From a checkpoint of a small mixture-of-experts model trained on Wikipedia.
Size: 13 layers, width 192, vocabulary 16833, 32.3M parameters.
Experts: 12 experts in each of 13 layers, 208 SwiGLU neurons an expert.
Training: a variant of Muon for the experts, 233M tokens, 3559 steps.
Below are experts of layer 8 (counted from 0) of a mixture-of-experts language model. Rows are named router (the router's row for the expert), gate (a neuron's input weights, with its number), up (a neuron's input weights, with its number) and show model dimensions 0-191. Each number is 128 + 24 x the weight over its row's rms, rounded and kept within 0 to 255.
After each expert's rows: a language model's description of what the expert responds to. This comes from a sample of Wikipedia text that the model never trained on.

# expert 3
router [122  95 115 119 114 176 173 102 122 195 107 119  83 119  93 153 118 157 149 131 140 172 119 131 148  77  93 114 109 158 108 169 123 127 128 139 112 144 130 106 155 109 105 130 125 111 160 149 136 129  96  97 111 118  88 164 103 141 155 151 149 105 181 126 140 149 171  95 179 128 146 114 146 139 121 100 144 152 105 163 118 119 115 104 140 123 154 154 114 124  89 165 111 157 103 141 137 109 155 166 169 129 114 105 102 150 135 150 143 160 158 159  96 138  95  95  93 139 113 141  89 152 131 139  97 103 125 121 125 132 170 115 146 146 180 145  94 122 130 107 108 135 136  87 119 114 122 174 102 132 102 126 154 121 146 126 122 105  68  97 100 126 136 100 128 149 108 122 139 125 138 102 119  95 123 167  93 123 111  89 110 130 121 142 107 100 120 135 118 141 126 106]
gate0 [109 108  95 103 108 135 110 123 124 116 104 158 115 150 147 140 119 130 156 147 162 172 149 102 124 108  96 147 127 120 123 116 111 148 132 126 172 117 139 149 140  85 154  57 104  81 113 100 135 146 113 100 131 148 126 122 145 128 104 111  84 152 168 141 127 148 136 102 167 155 160 130 131  93 141 108 134 114 174 128 143 141 174 131 135 123 152 110 133 125 156 119 152 106 127  77 119 174 129 164 130 132 100  93 104 130 110 147 128 141 181 178  98 107 147 125 143 101 160 150 124 176 102  67 133 113 141 146 160 160 106  86 184 157 104 141 138 130 146 149 131 119 145 104 137  92 140 120 115 152  97 106  88 143 110 149 162 125 161 139 142 144 102 118 151 138 125  97  85 139 101 127 119 118 123  92 129 142 105 150 178 112 142 125 130 157  88 118 140 128 123 100]
up0 [102 141 121 127 132 130 132 146 110 113 142  76 132 109 111 112  73 116 150 156 129 105  94 139 147 134 177 118 139 137  99 144 108 135 157 111 107 101 114 148 111 128 149 139 120 149 115 120 160 118 127 170 105 100 158 137 133 151 109 127 113 145 127 136  92 150 145 147 121 134 167 132 176  97 148  91 146 137 147 156 159 121 120 105 155  90 189 174 138 117 126  78 145 114 124 103 144 110 109 105 101 111 114 117 136 144 117 150 148 120 155 105  93 105 120 160 124 151 117  95  93 150 167 148  98 123 125 142  89 133 137 137 130 140 147 166 119 140 127 167 117 172 208 133 138 136  64 143 120 154 151 129 145 124 149 143 145 143 129  74  98 128 136 104 164 120 112  92 145 160 131 131 154 143 119 119 164  96 150  91 119  85 172 181  92 111 118 120 139 137 120 140]
Description: Mid-word name fragments. Word-initial or inner pieces of proper names, accented letters, and LaTeX command names, such as Mar, D'Ar, Lubl, \frac, \sin.

# expert 4
router [149 110  94 160  97 148 107 143 129 122 152 123 108 162 135 134 125 110 168 121 109 128 134 137  98 117 165 113 113 127 120  97 118 140 139 147 140 107 161 130 122 131 169 132 111 163 158 123  88 104 155 185 149  86 107 115 132 104 136 121 109 172 131 154 134 108 104 174 131 140 151 115 144 143 139 115  65 127  96 150  88  88 147 120 108 130 146 121  95 104 142 113 104 170 144 122 142 102  87 147 134 150 133 109 111 125 155 141 152 158 142 139 113 121 159 101 119 102 148 149 124 108 153 124  92 151  90 148 151 118 155 110 129 119 121 140 140 141  98 133 146 120 124  83 123 192 177 155 139 130 126 174 104 178  69 158 112 151 160 121 151 134 109 167 136 152 164  94  92 114 111 142  85 158 105 110 146 136 153 139  99 132 100  99 100 148 124 149 101 106 104 150]
gate14 [135 136 146  96 101 157 142 147 173 115 138 111 124 115 127 127 118 136 163 136  90 117 127 145 126 156 126 161 162 135 107 170 113 120 126 106 120  78 106 141 152 157 114 138  66 103 140 121  82 115 159 139 101 162 113 144 147 107 136 127 150 133 156 171 153 155  81 145  91 131 137 119 143 150 132 119 137 145 133 172 156 105 148 126 144 139 131 142 158 104 112 182 106 122 114 159 120 156 125 112 109 154 107 138 166 134 188 119 124 128 120 149 171 110 160  87 111 141 151 100 134 114 129 175 149 108 129  99 150 130 143  80 122 134 101 154 125 151 115 161 133 173  85 114 133 173 123 104 127  95 151 115 106 108 132 126 128 170 141 162 166 121 110 149 122 171 103 148 143 100 148 126 108 159 157 100 141 159 111  95 187 105 115 121 137 119 177 150 103 123 122 107]
up14 [118 103 129 119 111 129 134 139 172 143 163 117 139 120 104 150 111 134 207  93 150 109 115 168 154 147 125 162  93 112 134 199 171  72 157 158 104 105  90 110  99 144 149 137  94 132 109 110 128 102 122 118 135 103 120 118 132 129 140 139 105 122 152 141 156  89 120 155  92 161 146 121 103 115 101 123 111 156 126 163 103 101 120 129 148 101 122 136 142 125 143 132  98 132 132 123 134 160 144 132 158 178 120 112 153 136 124 107 150 113 169 137 125 122 173  76 139 151 141 114 121 120 141 146 150  99 125 129 135 135 135 120 106 156 181 138 160 144 147 137 140 142 130 102 146 144 107  93 159 120 119 191 105 123 174 106 113  81 126 132 154 109 101 129 137 145 104 148 128 129  99 106 113 130  99  73 137 107 146  93 134 118 149 154 116  99 152 110 178 144  86 113]
Description: Closing punctuation. Sentence-final periods, closing parentheses, table bars and colons right before a line break, also final pieces of place names like Illinois.

# expert 5
router [ 92  79 188  87 103 135  97 187 108 109 151 116 166 119 125 111 153 122 151 131 127 121  93 121 109 119 103 118 124 149 134 115 149  81 144  96 130 145 101 124 106 100 148 120 115  75 127 104 127 106 136  95 128 103 174 120 116 121 132 107 105  89  64 112 113  71 111 167  66 144 102 133 114 118  99 140 115 118 163 126 127 164 155 132 116 104  82 111 182 100 140  86 165 121 162 100 172 159 127 106 123 114 146 129 148 111 121 118 156 119  63 122 148 145 124 122 165 129 138 144 137 118 110 133  98 124 149 137 155 146 111 163 122 129 153 132 111 129 130 135 126 164 120 114  99 121 139  67 160 138 123 124 132 103 118 131 161  93 140 158 170 141 133 146 147 128 136 143 141 124 150 116 147 114 153 119  90 117  98 146 116 130 132 150 128 145 143  99 159 124 135 120]
gate3 [125 138 110 143 141 160 145 131 137 126 104 126 142 137 110 115 108 132 141 117 127  99 115 107 177 146 132 145 134 143 117 136 136  69 135 124 120 136 112 121 107 170 164 137  86 111 132 106  84 130 139 144 118 107 135 127 158 142  98 138  93 154 146 136 170 133 108 163 139 140 104 147 156 136 164 145 115  82 108 173 105 100 185 126 128 120 142  88 131  85 132 109 172 142 117 169 145 132 168 177  90 142 110 121 129 164 108 129 159 146 169  98 142 130  81  89 127 184 143 145 153 108 136 179  76 139 133 121 135 101 121 129 167 129 123 106 116 153 119 169 168  96 114  89 157 137 122 138 132 116 130 110 111  95 174 146 127 112 153 101  96 118 129 153 138  97  97 152 102 136 139 101 114 134 163 136 146 144 108 121 154 107 125 166 115 132 116 162  87 167  97 116]
up3 [105 179  93 110 109 126 140 124 167 148 143 104 103  82 106 106 133  87 149 116 138 149 107 151 154 161 116 149 146  96 107  89 150 141  96 127  61 103 144  82 130 141 102 164 118 113 129 127 110 147 115 131 111 115 135 122 159 138  88 125 139 170 108 104 161 119 134 119 131 119 153 149 160 109  57 178  76 116 134 172 111  88 117 139 120 148 134 124 138 124 135  88  93 129 152 129 128  92 131 169 135 110 136 146 150 101 147 139 161  99  92 148 133 141  89 160 146 198 112 131 137 169  88  99 121 111 111 114 115  87 103 120 126 115 136 134 125 147 142 128 132 122 137 126 128 120 116 143 165  74 113 152 101 100 132 107 149  96 118 101 128 137 131 134 159 167 108 126  92 155 139 141 131 134 141 138 163 125  94 124 143 106 157 109 153 105 158 124 140 155 137 144]
Description: Institution and time nouns. Nouns ending a phrase before of/in/to, especially time and institution words like years, season, School, University, election.

# expert 11
router [121 124 116 175 120 153 124 127 163 112 120 137 159 143 112 112  92 114  90 167 118 106 138 163 112 107 126 115 152  81 112 151 132 177 137  53 170 130 147 128  96 165 136 135 121  97 142  93 121 149 168  87 156 150 141 100 128 129  82 140 135  83 192  97 148 101 121 132 125 111 142 139 134 138 151 101 135 120 119 122 117 152 107 128 125 137 115 141 138 110 148 144 131  89 153 172 125 142  92 148 122 129 132 150 114 130 136  78 121 141 133 101 101 116 158  97 150 121 159  89 150 126 132 134 138 169 160 116 142 176 168 138 175 122 142 134 164 148 175 163  96 133  80 167 112 124 116 155 124 121 127 119 120 117 132  86 133 101 119 125 118 157 131 138 112 120 138 117 128 136  91 121 179 135 107 177 113 146 143 117 171 155 160 121 126 151 125 125 108 166 159 128]
gate11 [117 159 117 115 114 124  69 140 151 126 118 137 162 123 124 151 115  88 118 113 122  97 156 100  97 134 125 107 165  90 138 171 114 168 131 113 132 111 130 158 153 152 133  85 142 111 147 148  97 121 164  75 126 104 113 110 111 130 122 125 147 101 167 127 138 110  95 122 158 122 135 114  85 103 118 133 145 135 109 170 114 107 137 116 149 138  99 123 148 131 142 132  99 125 109 115 162 129 103  98 129 113 127 134 106 149 115 124 121 145 143 159 161 119 171 174 152 111 101 140 172  99 117 108 102 158 212 140 171 113 107 129  93 171 116 118  96 161 114 131  81 132 106 134 155 115 138 101 152 146 128 128 135 126  89  91 132 161 145 125 110 135 160 137 127 144 125 133 130  82  81 108 137 132 167 116 134 131 134 146 102  98 134 103 135 109 171 147  72  76 164 115]
up11 [145 106 140 158 163 131 146 113 134 128 129 110 162 116 109 104 137 153 120 111 145 142 125 151 126 125 136 106 105 145 107 136 131  57 101 144 130 147 146  97 108 129 146 130 142 139 117 125 109 132 116 165 135 170 160 118 132  97 131 126 102 121  89  81 122 152 153 125 137 140 104  83 172 175 153 145  72 125 133 119 139 145 120 143 106 107 134 151 103 112 183  87 139 129 161 129 115  86 155 143 195 125 121 158 115 152  98 146 103 112 143  82 114 136 103 139 106  98 137 158  86 100 111  97 158  96  81 150 136 120 131 136 144  92 141 133 136  69  91 169 155 163 117 154 117  93 167 141  95 130 112 106 129 145 139 116 137 115 106 136  84 113 146 118 141 117 163 148 100 163 166 136 128 150 110 127  98 114 169 148 155 157 133 128 114 134 100 120 123 141  88 152]
Description: Year first digits. Three-digit century-decade pieces of years, such as 201, 199, 195, in dates, career spans and tables.

# expert 2
router [166 148 101 122 152  71 133  95 115 154 127 145 200 107 141 123 140 115 130  93 120 148 127  81 104 114 141 129  96  90 134  70 133 142 124 162 141 139 143 119 120 146 113 136 140 149 153 150 121 136  93 110 106 148 137 133 112  92 152 100 119 145 136 115 119 147 156 122 135 101 121 102 158 130 128  96 185 133  93 134 131 136 121 106 115 120 150 105 109 154 101 136  62 126 153 102 109 131 152 131  95 110 127 171 180 128 123 154 122 122 135  94 171 148 137 147 145 116 112 136 157 132 101 116 148 120  98 168 108 122 126 126 108 129  87 116 133 128 135 116 123 155 108 111 115  75 106 123 119 145 159 134  76 149 101 138 148  99 100  81  98  66 120 149 102  94 135 145 153 138 151 170 169 115 106 101 136  98 104 122 129 172 130  99 114 132 101 115  99 102 132 161]
gate0 [167 117 145 131 182  86 194 126  98 162 130  83 145 117 126 162 141  90 137 124 109  97 154 121  81 150 120 135 132 112 162 131 149 176  92 144 149 113 109  67 128 154 141 129 124 163 130 138 142 103 128 140 116 146 163 132 103 119 117 136 147 110 115 142 148 106 104 141 145 151 158 123 113 141 120 139 133  99 132  92  98 144 101 129 166 130 114 154 147 130 146 116 166 104 135 134 129 152 109 144 141 134 133 145 169 193 126 130 151 115 133  69 127 114 114 120 129 164 152  74 124 154 139  91  89 140 135 107  99  95 117 152 162 148  82 119 109 142  87 107 101 134 145 151 113 118 139 103 135 108 136 122 152 109 104  93 159 146 121  92 163 111 121  92 126 141 142 141 125 150 116 131 103 133 133  98 109 128 114 146 195 136 134 140 132 138 130  90  95  87 108 171]
up0 [132 116 117 148  90 166 112 118 116 131 111 101 165 131 143 138 166 112 119 171  91 123 117 100 124 112 129 112 112 125 112 126  93 101 138 166 128 172 108 122 120 130 117 127 116 151 111 110 167 215 148  84 155 112 140 123 121  87  95 106  90 161 119 105 143  91  98 140 158 142  98 103  82 171  88 140 141 106 112  94 106 158  83 134 128 105  93 108 101 170 132 149 137 158 111 153 116 133 114  65 144 118 141 134 119 120 146 116 101 141 123 125 125 134 127 122  97 128 132 143 155 149 133 130 110 151 150  97 117 115 140 137 142 127 160 154  94  96 121 111 138 161 154  69  90 134 153 130 130 127 122 122  98  90 146 173 181 147 157  99 130 137 150 147 123 174 129 133 140 113 164 136 103 142 118 117 164 142 116 136  97 163 118 139 132 120 159 126 151 108  96 152]
Description: Parentheses after names. Opening parenthesis or born after a person's name in lists of people with dates, plus common function words like the, a.

# expert 8
router [110 133 154 135 106 153 165 101 118 137 129 127 177 149 163 117 113 109 151 106 163 129 112 126 168 153 131 111 107 149 131  99 140  94 147 142 128 155 119 132 144 162 104 178 124 158 128 152 106 117 121 126 145 125 169 136 120 154 148 156 158  96  98 115 119 161 105 142 123 128 114  89 141 152 146 147 162 134 105 118 145  83 130 103 115 117 113 162 165 154  99  97 179 112 109 116 158 140 177 107 144 124 181 126 116 161 121 136 135 103  87 110 185  96 118 167 127 151 162 120 129 121 105  84  96 143 124 107  97 101 122 121 137 108 105 147 137 113 166 142 109 121 117 156 111  92 140  72  90 144 105 139 146 134 138  80 129 165 102 157 104 149 117 104 126 111  85 133 154 108 155 140 130 101  87 180 144 117 130 143 131 125  95 122 147 113 125  82 157 135 126  96]
gate3 [136 136 155 128  94 131 151 155 150 108 118 152 181 133 136 185 180 123 142 105 145 133 137 142 172 144 108  88 132 137 155 145 152 132 127 114 110 131 121 109 161  82 142 123 125 140 186 118 153 100 118 162 136 122 127 122 114 138 142 145 134 114 132 138 147 124 112 140 146 130 145 120 126 133 132  80 154 150 115 119 126 122 173 179 109 134 139 137 111 165 128  91 146  96  88 162 108 149 139 174 172 149 141 132 138 144 124 105 104 118 128 116 139  97 145 143 119 130 141 147 121  96 103 117  97 128 139 137 159 137 100 114 106 109 176 155 145  94 109 109 102  61 128 135  99 176 128 107 115  97 120 101 120 153 150 103 102 129 179 140 107 186 147  88 117 144 128 142 128 134 118 122  88 147 117  98 127 154 132  97 148 107 144 101 177  68 167 117 148 111 134  83]
up3 [114 141 108  94 154 121 168  78 104 151 120 107  98 158 134 126 111 120 142 173 135 108 167  85 112 144 142 136 154 124 103 118 119 128 111 158 169 120 120 164 141 138 112 119 123 122 107 113 103 171 164  60 117 144 156 124 162  74  98 117 171 134 108 107 129 137 167  98 202 110 127 106 162 115 147 128 104 123 109 149 157 123 123 123  86 153 148 111 147 127 141  97 106 155 172 140 146 132 140 106  95 119 124 103 118 119 175 109 115 114 104 136 163 149  98 132 182 121  89 114 123 149 146 148 143 142 142 107 119 158 138 124 148 116 108 148 130 132 107 113 147 149 120 148 114 138 103 180 144 151 149 113 153 115 106  77 156 145  92 112 158  85 101 131 121 105 138 124 123 115 137 160 135 140 130 104 135  86  86 143 121  99  90 100 122 115 129 116  84 150 130 135]
Description: Given names, name endings. First names and final pieces of personal or place names, such as John, Thomas, David, Madeleine, Mansfield, Arnhem.

# expert 1
router [142 131 129 117 151 101 159 146 133 157 138 149  83 148 124 111 117 135 104 159 135 101 179 164 169 148 114 158 166 138 129 176 102 142 109 141 109 136 128 110 114  94 136 124 141 113 107 108 140 124 132 142 104 172  91  80 117 136 161 214  90 112  90 120 112 132 117 164 135 116 111 141  90 128 145 158 119 161 137 114 123 156 131 150 113 129 154 127 111 121  85 133 156 160 128 115 118 113  80 149 136 134  86 126 147 106 140 101 111 109 156 156 108 144 127 121 112 128 109 173 115 162 145 139 126 109 113 101 126 120 141 141 146 138 147 156 103 105 104 114 146  86 134  96 149 140 123 149 141  75 105 132 123 157 174 165 117 164 177 116 114 119 131 149 122 124 100 115 162 114 114 148 109 108 135 112 165 118 125 148 135  87 167 109 164 124 173 133 151  68 132 163]
gate3 [173 134 175 143 154 160 131 138 149 130 138 155 111 104 121 127 102 107  92 109 130 127 161 142  90 100 122 102 145 164 144 155 119 192 104 137 143 135 114 107 132 127 143 142 128 152 114 160 126 134 157 121 144  59  95 123 112 122 110 117  48 111 128 143 138 126  74 127 138 156  75 147 117 114 136 127 166 121 125 150 132 131 107 113 124 129 103  79 164  97 130 105 140 139  63 126 148 130 118 128 118 130 125 137 127 132 109 149 143 127 129 103  98  93  94 144 110 169 133 149 128 124 187 174 133 173 106 150 135 127 122 161 130 127  88 140 116 141 104 136 154 156 130 128 149  77 152 126 134 115 181 152 131 122 103 105 159 145 166 127 143 160 128 137  97 101 116 125 128 111 131  76 193 147 100 108 116 126 131 129 137 128 152 161 124 104 149 131 150 142 138 120]
up3 [114 124 186  98 116 139 124 110 140 103 137 129 139 125 107 145 122 108 141 105 110 136 149 148  87 140 116 116 127 118 134 111 141 182 130 134 138 158 142  94 113 134 151 133 120 118  99 143 113 120 186 109 112 142  96 128 124 146 139 149 130  96 127 147 138 111 132 115 164 149 106 149 140 133 128 182 129 105 142 120 132  99 114 152 117 136 119 111 168 157 131 110 122 173 131 122 131 109 172 151 114 107 131  99 121 100 122 120 168 128 118 156 134 161 101 145 107 109 144 184 120  88 140 107 129 159 118 158 111 143 123  81 162 118 117 112 170 132  82 108 113 106 152 161 116 117 114 126 126 156 142 133 195 138 125 135  95 147 146 111 134 157  85 125 137 111  96 172 149  50  51  51 153 106 115  95 105 145 115 151 127  96 129 117 133 110 110 145 127 150 156 111]
Description: Section breaks, headers. Line breaks, heading markers and table separators after list items or headings, plus award words like Best, Nominated, Top.

# expert 7
router [129 150 132 142 128 135 179 115 139 122  89 104 143 133  95 125  96  86 105 159 130 132 143 135  86 111 130 149  98 120 152  90 124 143 109 140 108 111  86 129 142  94 117 144 117 192 126 164 177 132 141 122 147 124 126  92 139 102 123 134 171 155 180 166 165 179 121  90 154 121 128 117 130  97 117 153 124 131 157 121 154  69  97 118 124 136 132 111 111 141 167 144  99 116 108 155 161 136 142 123 165 139 165 138 152 120  97 120 101  96 111 104 135 116 137 147 191  93 162 103 148 107 118 132 123 132 136 140  94  94 133 101  89 128 147 138  95 168 118 116 105 120 140 136 133  97 126 119 126 115 172 114 152 130 115 118 100 126 110 155 117  86 118  70 129 123 167 119 172 116 130 117 148 127 138  79 157 131 115 102 120 102 103 148 139 120 156 143 124 176  95 131]
gate0 [153 129  94 130 152 126 119 144 113 150 143 121 140 134 139 112 138  96 117 118 130 181 126 126 127 133 103 126 106 145 103 102 135 131  94 144  93 161 141 104 121 106 113 164 126 115 173 142 142 103 132 119 125 138 129 110 155 133 156 128 115 149 147 144 124 162 144  97 110 119 104 108  93  96 133 139 115 134 171 139 164 142 156 118 124 152 128 104 149  96 141 126 138 133 128 137 160  92 145  92  70  48 186 151  96 116 152  79 126  89 124 148 123 141  94 151 142 146 132 122 101  94 142  92 137 118 146 131 109 133 183  90 140 173 153 124  83 159 140 102 118  74 119 148 129 109 130 147 144 132 155  79  72 166  88 111 134 141 132 135 141  82 117 119 130 134 164 140 142 138  86 161 133 132 113  96 103 151 110 136 171 160  93 128  87 124 116 139 108 123 117 151]
up0 [105 132 143 159 151 140 126 103 109 173  75 119 131 137  92 132 135 139 133 101 106 150 117 145 131 112 123 144 118 127 150 163  95 131 177 133 124 129 113 171 143  94 126 110 136 178  89 146 126 131 112  98 124 118 124 128 116 150 127  99 139 137 155 102 140 136  77 128 135 130 144 128 172 123 161  94 147 105 119 119 103  96 158 104 176 138 102  71 108 134  66 105 149 168  93 146 152 150 187 156 138 133  97 116 128 119 140 149 168 157 115 138 118 144 127 124 127 129 124 132 130 145 129 158  84  93 154 142 128 124 128 136 110 141 139  64 142 141  93 153 133 159 135 133  91 178 143 115  81  82 147 132 155 105  73 106 113 100 103 144 103 162 147  89 118 122 139 151 134  87 128 116 138 106 124 112 160 153 136 144 146 150 162 120 157 114 105 131  98 111 132 149]
Description: Physical description words. Adjectives and nouns describing appearance, color, size and structure of buildings, plants and animals, such as white, bay, triangular, feet.

# expert 0
router [160 100 125 134 159 158 108 129 125 113 140 118 162 127 117  98 137 150  95 144 136 108 149  84 162 163 103 148 166 150 120 124 121 171 134  97  97 103 131 136 145 132  80 153 147 166 107 126 165 119 143 162 100 138  80 147 106 107 119 143 135 171 143 138 129 124 139 122 112 131 104 109 120 102 131 100  92 108  92 139 144 110 144 112 175 128 130  92 147 142 138 159  98 121 129 148 119 108 137 143  76  95 100 134  98 111 128 150 108 129 155 155  98 133 142 193 150 143 107 153 127 140 140 114 135 183 120 177 155 165  91  87 149 138 139 122 152 134  79 104 160 144 102 146 165 120 101 130 138 122 134  97 122 115 153 176 110 127 139 128 120 101 125 169 151 186 150 113  91 164 102 119  92 163 132 117 142 138 151 141 178 129  94 135 124 145 108 115 102 121 138 128]
gate14 [111 107 116 169 100 160 120  91 119 167 116 107 124 181  79 158  79 115  82 170 148 166 153 133 136 102 114 119 128 160 109 141  94 121 123 140 121  58  95 137 157 158 141 165 133 169 141 139 144 114 108 144 136  87 155 132 132 126 160 178 120 143 124 116 163 112 155 200 111 148 111 130 116 120 155 102  80 131 112 154 149 122 166 127 141 115 138 135 160 128 116 129 139 165 128 142 120 109 105 122 140 139 128  91 145 109 125  92 109 155 114  99 167 109 116 124 105 112 111 128 131 157 161 134 125 144 152 131 136 120 141 124 165 161 155 135 131 169 139 135 134 176 142 125 167 118 115 122 115 107 149 124 107 162 143 158 146 123 119 168 128 166 119  87 108 148 117 113 123 119 132 114 134 113 167 101 147 137  74 169 136  80 137 103 138 111 149 112 114 109 107 106]
up14 [146 165  92 100 111 115  92 129  78 102 118  79 157 104 144 149  98 127 148 109 153 121 131 120 107 155 122 152 143  96 156 127 150 140 133 128 144 153 132  78 118 112 134 119 139 129 111  80 130  95 179 117 112 149 128 131 144 114 128  76 130  97 127 123  96 167 117  82 128 129 176 156 173  92 129 156 158 149 138  95 124 135 154 103 127 107  98 135 128 119 125 112 116  76 121 159 141 146 164 125  64 118 142 151  74 106 158 135  87 109 102 139 107 117 122 135 163 102 153  72 120 115 120 155 122 137 113 125 168 120 142 128 123  98 128  82 124 131 122 116 145 155 122 126  82 148 136 135  78 109 152 149 130 147 138 119 107 173 131 114 144 123 121 148 131  94 106 115 168 150 152 124  92 153 100 148  93  84 140 118 138 111 115 130 120 128  93 164 110  97 121 127]
Description: Capital letters, abbreviations. Single capital letters and short all-caps pieces in tables, abbreviations and initials, such as U.S. viewers, C. caesius, UNITAS, p.m.

# expert 6
router [109 179 140 172 144 147  86 145 136 123 159  95  56 116 137 142 153 120 148 153 147 121 163 146 118 102 136 113  93 100 134 119 129 126 137 121 104 112 128 121 149 133 120 142  81 102  90 131 137 120 142 131 126 162 165 153 185 144 116 104 129 155 127 114 133 153 101 116 155  99 178 111 148 117 129 138 137  94 135  87 144 144 151 176  78 137 123 107 102 148 142 123 127 100 133 131 108 101 121  95 103 151 104 153 125 144 107 144 142 122 149 150 103 112 134 143 154 171 136 111 130 120 129 142 143 131 106  50 126 106  91 123 140  97 119 115 158 151 150 140  84 127 163 185 119 130 107 127  83 133 135  91 138 115 155 112 134 161 124 147 123 149 129 113 144 109  97 147 118  91 136 109 113 110 124 160 138 147 178 192 126 138 125 113 118 144 145 121 139 193 136 106]
gate0 [135 144 157 166  96 153 108 131 105 189 125 133 141 154 142 112 140 136 119 121 128 131 109 160 151  84 160 142 157 117 160 124 112 127 142 128  74 113 114 140 111 144 157 168 141 159 129 108 110  92 167 166 146 110 182 148 151 136 166 169 141 119 119 131  88 116  97 104 158 129 148 135 139 123 136  74 140 110 114 130 132  91 144 152 141 145 147 125 153 107  81  67 134 123 164 154 133 131 124 133 122 143 116 167 127  95 156 117 164 127 132 119 136 123 148 156 103 147 121 102 125  96 170 140 108 179 100  83 121 125 119 126 159 140 108 128 122 168  88 118 115 128 138 111 144 163 157 115 110 147 105 105 136 105 137 137  98 122 137 116 116 180 108 127  89 153 141 103 131 124 178 114 169 157 151 143 154 124 143 157 171 142 123  83 125 112 159 122  90 157 147 100]
up0 [149 165 104 100 142 149 131 133 120 140 130 144 139 145 133 121 113 122 131 142 144 156 152 145  89 151 136  89 110 116 109 100 140 149 137 149 115 144 107 148 145 191 137 118 108 127 151 160 145 122 109 116 161 112 139  80 113  77 145 167 122 125 129 167 143  89 125 117 129 111  72 106 140 120 118 112 157  84 117 146 143 137 140 104 104 119 138 138 140 127 138 111 155 152 104 115 140 163 155 106 126 135 154 133 166  81 109 161 120  86 166 118 174 131 130 165 144 136 101 140 151 104 143 114  90 100 106 102 123 130  55 168 163 143 111 136 120 157 107  62  80 112 136 155  98 117 106 124 140  89 131 166 136  98  97 165 111 142 128 125 136 127 123 169 162 136 119 187 127 148 135 149 107 175 110 110 112  99 129 133 144 120  87 128 109 124 153 123 142 152 162 137]
Description: Prepositions before dates. Prepositions like on, at, near, from introducing dates or places, and table cells with numbers or country codes like CRO, FRA.

# expert 9
router [118 142 125  85 118  77 110 100 100  87 143 142  99 105 153 133 132 122 134  82 123 125 116 114 139 157 147 144 165 129 146 132 148 111 109 150 174 126 154 164  93 151 127  89 126 122 118 132  95 141  95 107 137  98 133 121  98 107 107 111 118 132  93 110 108 139 170  76 150 167 157 171  95 167 115 159 153 129 142 142 148 144 124 159 163 147 162 183 151 147 151 124 174 135 128 109  98 159 161 151 155 141 115  90 114 138 100 135 131 124 122 103 166 137  75 127  78 110 141 117 161  99 126 149 154  81 156 131 115 105 118 133 134 125  92 101 148 116 133 160 165  71 127 138 159 162 144 154 150 166 117 178 131 118 117 121 146 112 127 130 147 135 119 148 117 128 144 124 149 115 168 134 115 145 167 150 124 131 120 113 134 121  90 156 120 129  91 169 141 106 121 117]
gate3 [109 133 115 162 120 111 135  84 127 105 151 131 108 126  81 169 156 120 114 136 121  98 112 124 150 150 133  90 141 116 140 160  82  85 140 112 160 100 113 100 106 165 123 156 108 141 117 136 170 121 132 103 143 139 162 124 128 134 155 127 155 130 143 107 139 128 137 136 108 141  95  72 107 131 171 140 103 122 113  93 153 161 130 128 162 119 115 129 138 115 185 121 109 110 177 157 116 118 106 129 144 140 158 133 149 116 129 150 116 123 120 133 152 130 131 143 115 131 127 115 115 104 130 181 155 149 110 133  95 142  97 113 158 138 106 117 105 142  88 147 142 142 150 152 125 117 157 144 147 115 147 176 169 153 123 149 110  96 104 156 149 119 103 122 110 109 119  84 121 180  79 179 132  87 142 146 174 146  80 111 171 105 179 131 121 113  97 172 114 109 174 152]
up3 [130  84 122 155 104 142 124  94 122 122 130  88 136 124 138 145 151 101 156 130 144  90 146 144 132 138 160 107 113 125 179 117 129 103 124 123 156 107 106 117 117 137  99 177 121 158 162 150 164 125 134 153 124 101 157  92 110 118 177 135 111 144 117 147 146  95 134 129 154 134 124  99 100 114 115 126 115 143 107 112 165 163 142 100 155 124 133 141 118 116 165  99 148  72 114 126 110 117 121 139 157  83 161 122 142 109 129 128 129 148 148 134 148 120  93 126 133 130  98 145  92  96 149 146 144 131  92  93 107  78 115  98 111 139  72 150 171  97 114 176 101 135 176 133 141 151 149 113 146  72 107 136 130 115 130 112 138  88 127 123 142 117 121 129 138 143 104 171 133  96 143 128 151 110 207 153 123 110  93 117 195 106 157 151 124  95 102 115 127 130 140 157]
Description: Verbs and prepositions. Prepositions, conjunctions and main verbs in biographical prose, such as of, for, because, when, hosted, established, authored.

# expert 10
router [124 157 129 134 130 119 119 150 135  66 127 139  74 134 159 125 136 149 117  89 133 141  75 135 140 146 171 106 121 131 116 149 109 103 132 119 111 133 109 118 144 137 154 122 163 113  95 106 144 169  89 179 117  98 111 143 132 166 101  70  95 145 117 127 126 101 148 118  96 121  97 170 133 116 115 113 102 109 164 128  74 137  85 120 154 138 120 112 117 125 143 115 156 131 104 119 117 137 109  93 135 150 134 132 123 140 161 145 123 119 128 154  94 155  98  77  97 134  79 106  87 128 107 137 174 116 132 117 110 138 103 146 114 156 116 100 124 138 140 138 130 177 167 133 142 147 108 122 127 124 131 121 142  96 111 110 119 107 163 116 145 168 141  93 131 131 143 170  91 177  93 185 124 186 120 106 128 114 118 101 100 139 169 125 140 107 165 168 133 133 124 106]
gate3 [127 151  97 119 130  99 100 159 138 108  90 104 115 129 165 138 169 113 134 125 125 133 150 122 138 128 175 122 117 163 146 172  83  88 140 140 159 145 122 152 125 168 136 106 112 148 110 109  90 117 124 115 115 141 140 109 144 144 139 108 136 111 140 167 127  92 140 173 122  76 120 146 151 101 116  96 125 131 111 130 154 157  88 115 133 113 119 119  86  96 164 141 120 127 126 149  69  95 120 139 111  97 128 161 176  95 106 166  78 138  83 125 130 107 104 121 112 109  99 138 155 109 142 193 140 124 179  99  81 123  89  98 125 160 119  84 136 130 153 163 144 134 114 118 111 136 130 175 116 107 168 144 142 128 148 177 156 130 145 115 132 159 137 132 143 141 112 122 115 143 135 103 115 128 106 143 156 138 179  82 112 109 152 147 117 103 131 140 103 107 124 143]
up3 [ 98 137 114 115 143 132 136  98 136 136 131 111  55 134 129 129 121 134 110 104  97 187 103 121 169 130 133 161 120 112 116 147 107 130 157 123 113 141 154 163 145 184 171 130 133  98 106 123 122 110 147 177 134 107 123 154  97 152 113  95 158  96 127 117 129 147 128 113 172 133 158 154 155 125 193  99 103 158 129 117 156 157 137 119 133 163 123 126 136 111 156 128 121 157 119 115 105 128 152 140 134 119 131 122 136 117 131 187 114 146 148 118 177 121 140 154 139 137 148 153  97 162 136 113 109 151 126  92 114 148 113 116 141 152 146  85 162 114 173 130 138  46 134 126 114 125 180 142 100 152 125 166 134 173 135 115 106 137 140 102 146 147  99 170 148 116  94 131 104 111 104 101 133 133 132 152 119 114 112  62 142 107 124 110  94 117 101 111 128 103 146 151]
Description: Word-start fragments. Opening pieces of ordinary words split into parts, often adverbs or verbs after to/was, such as ab-ducted, an-xious, th-ankless, However.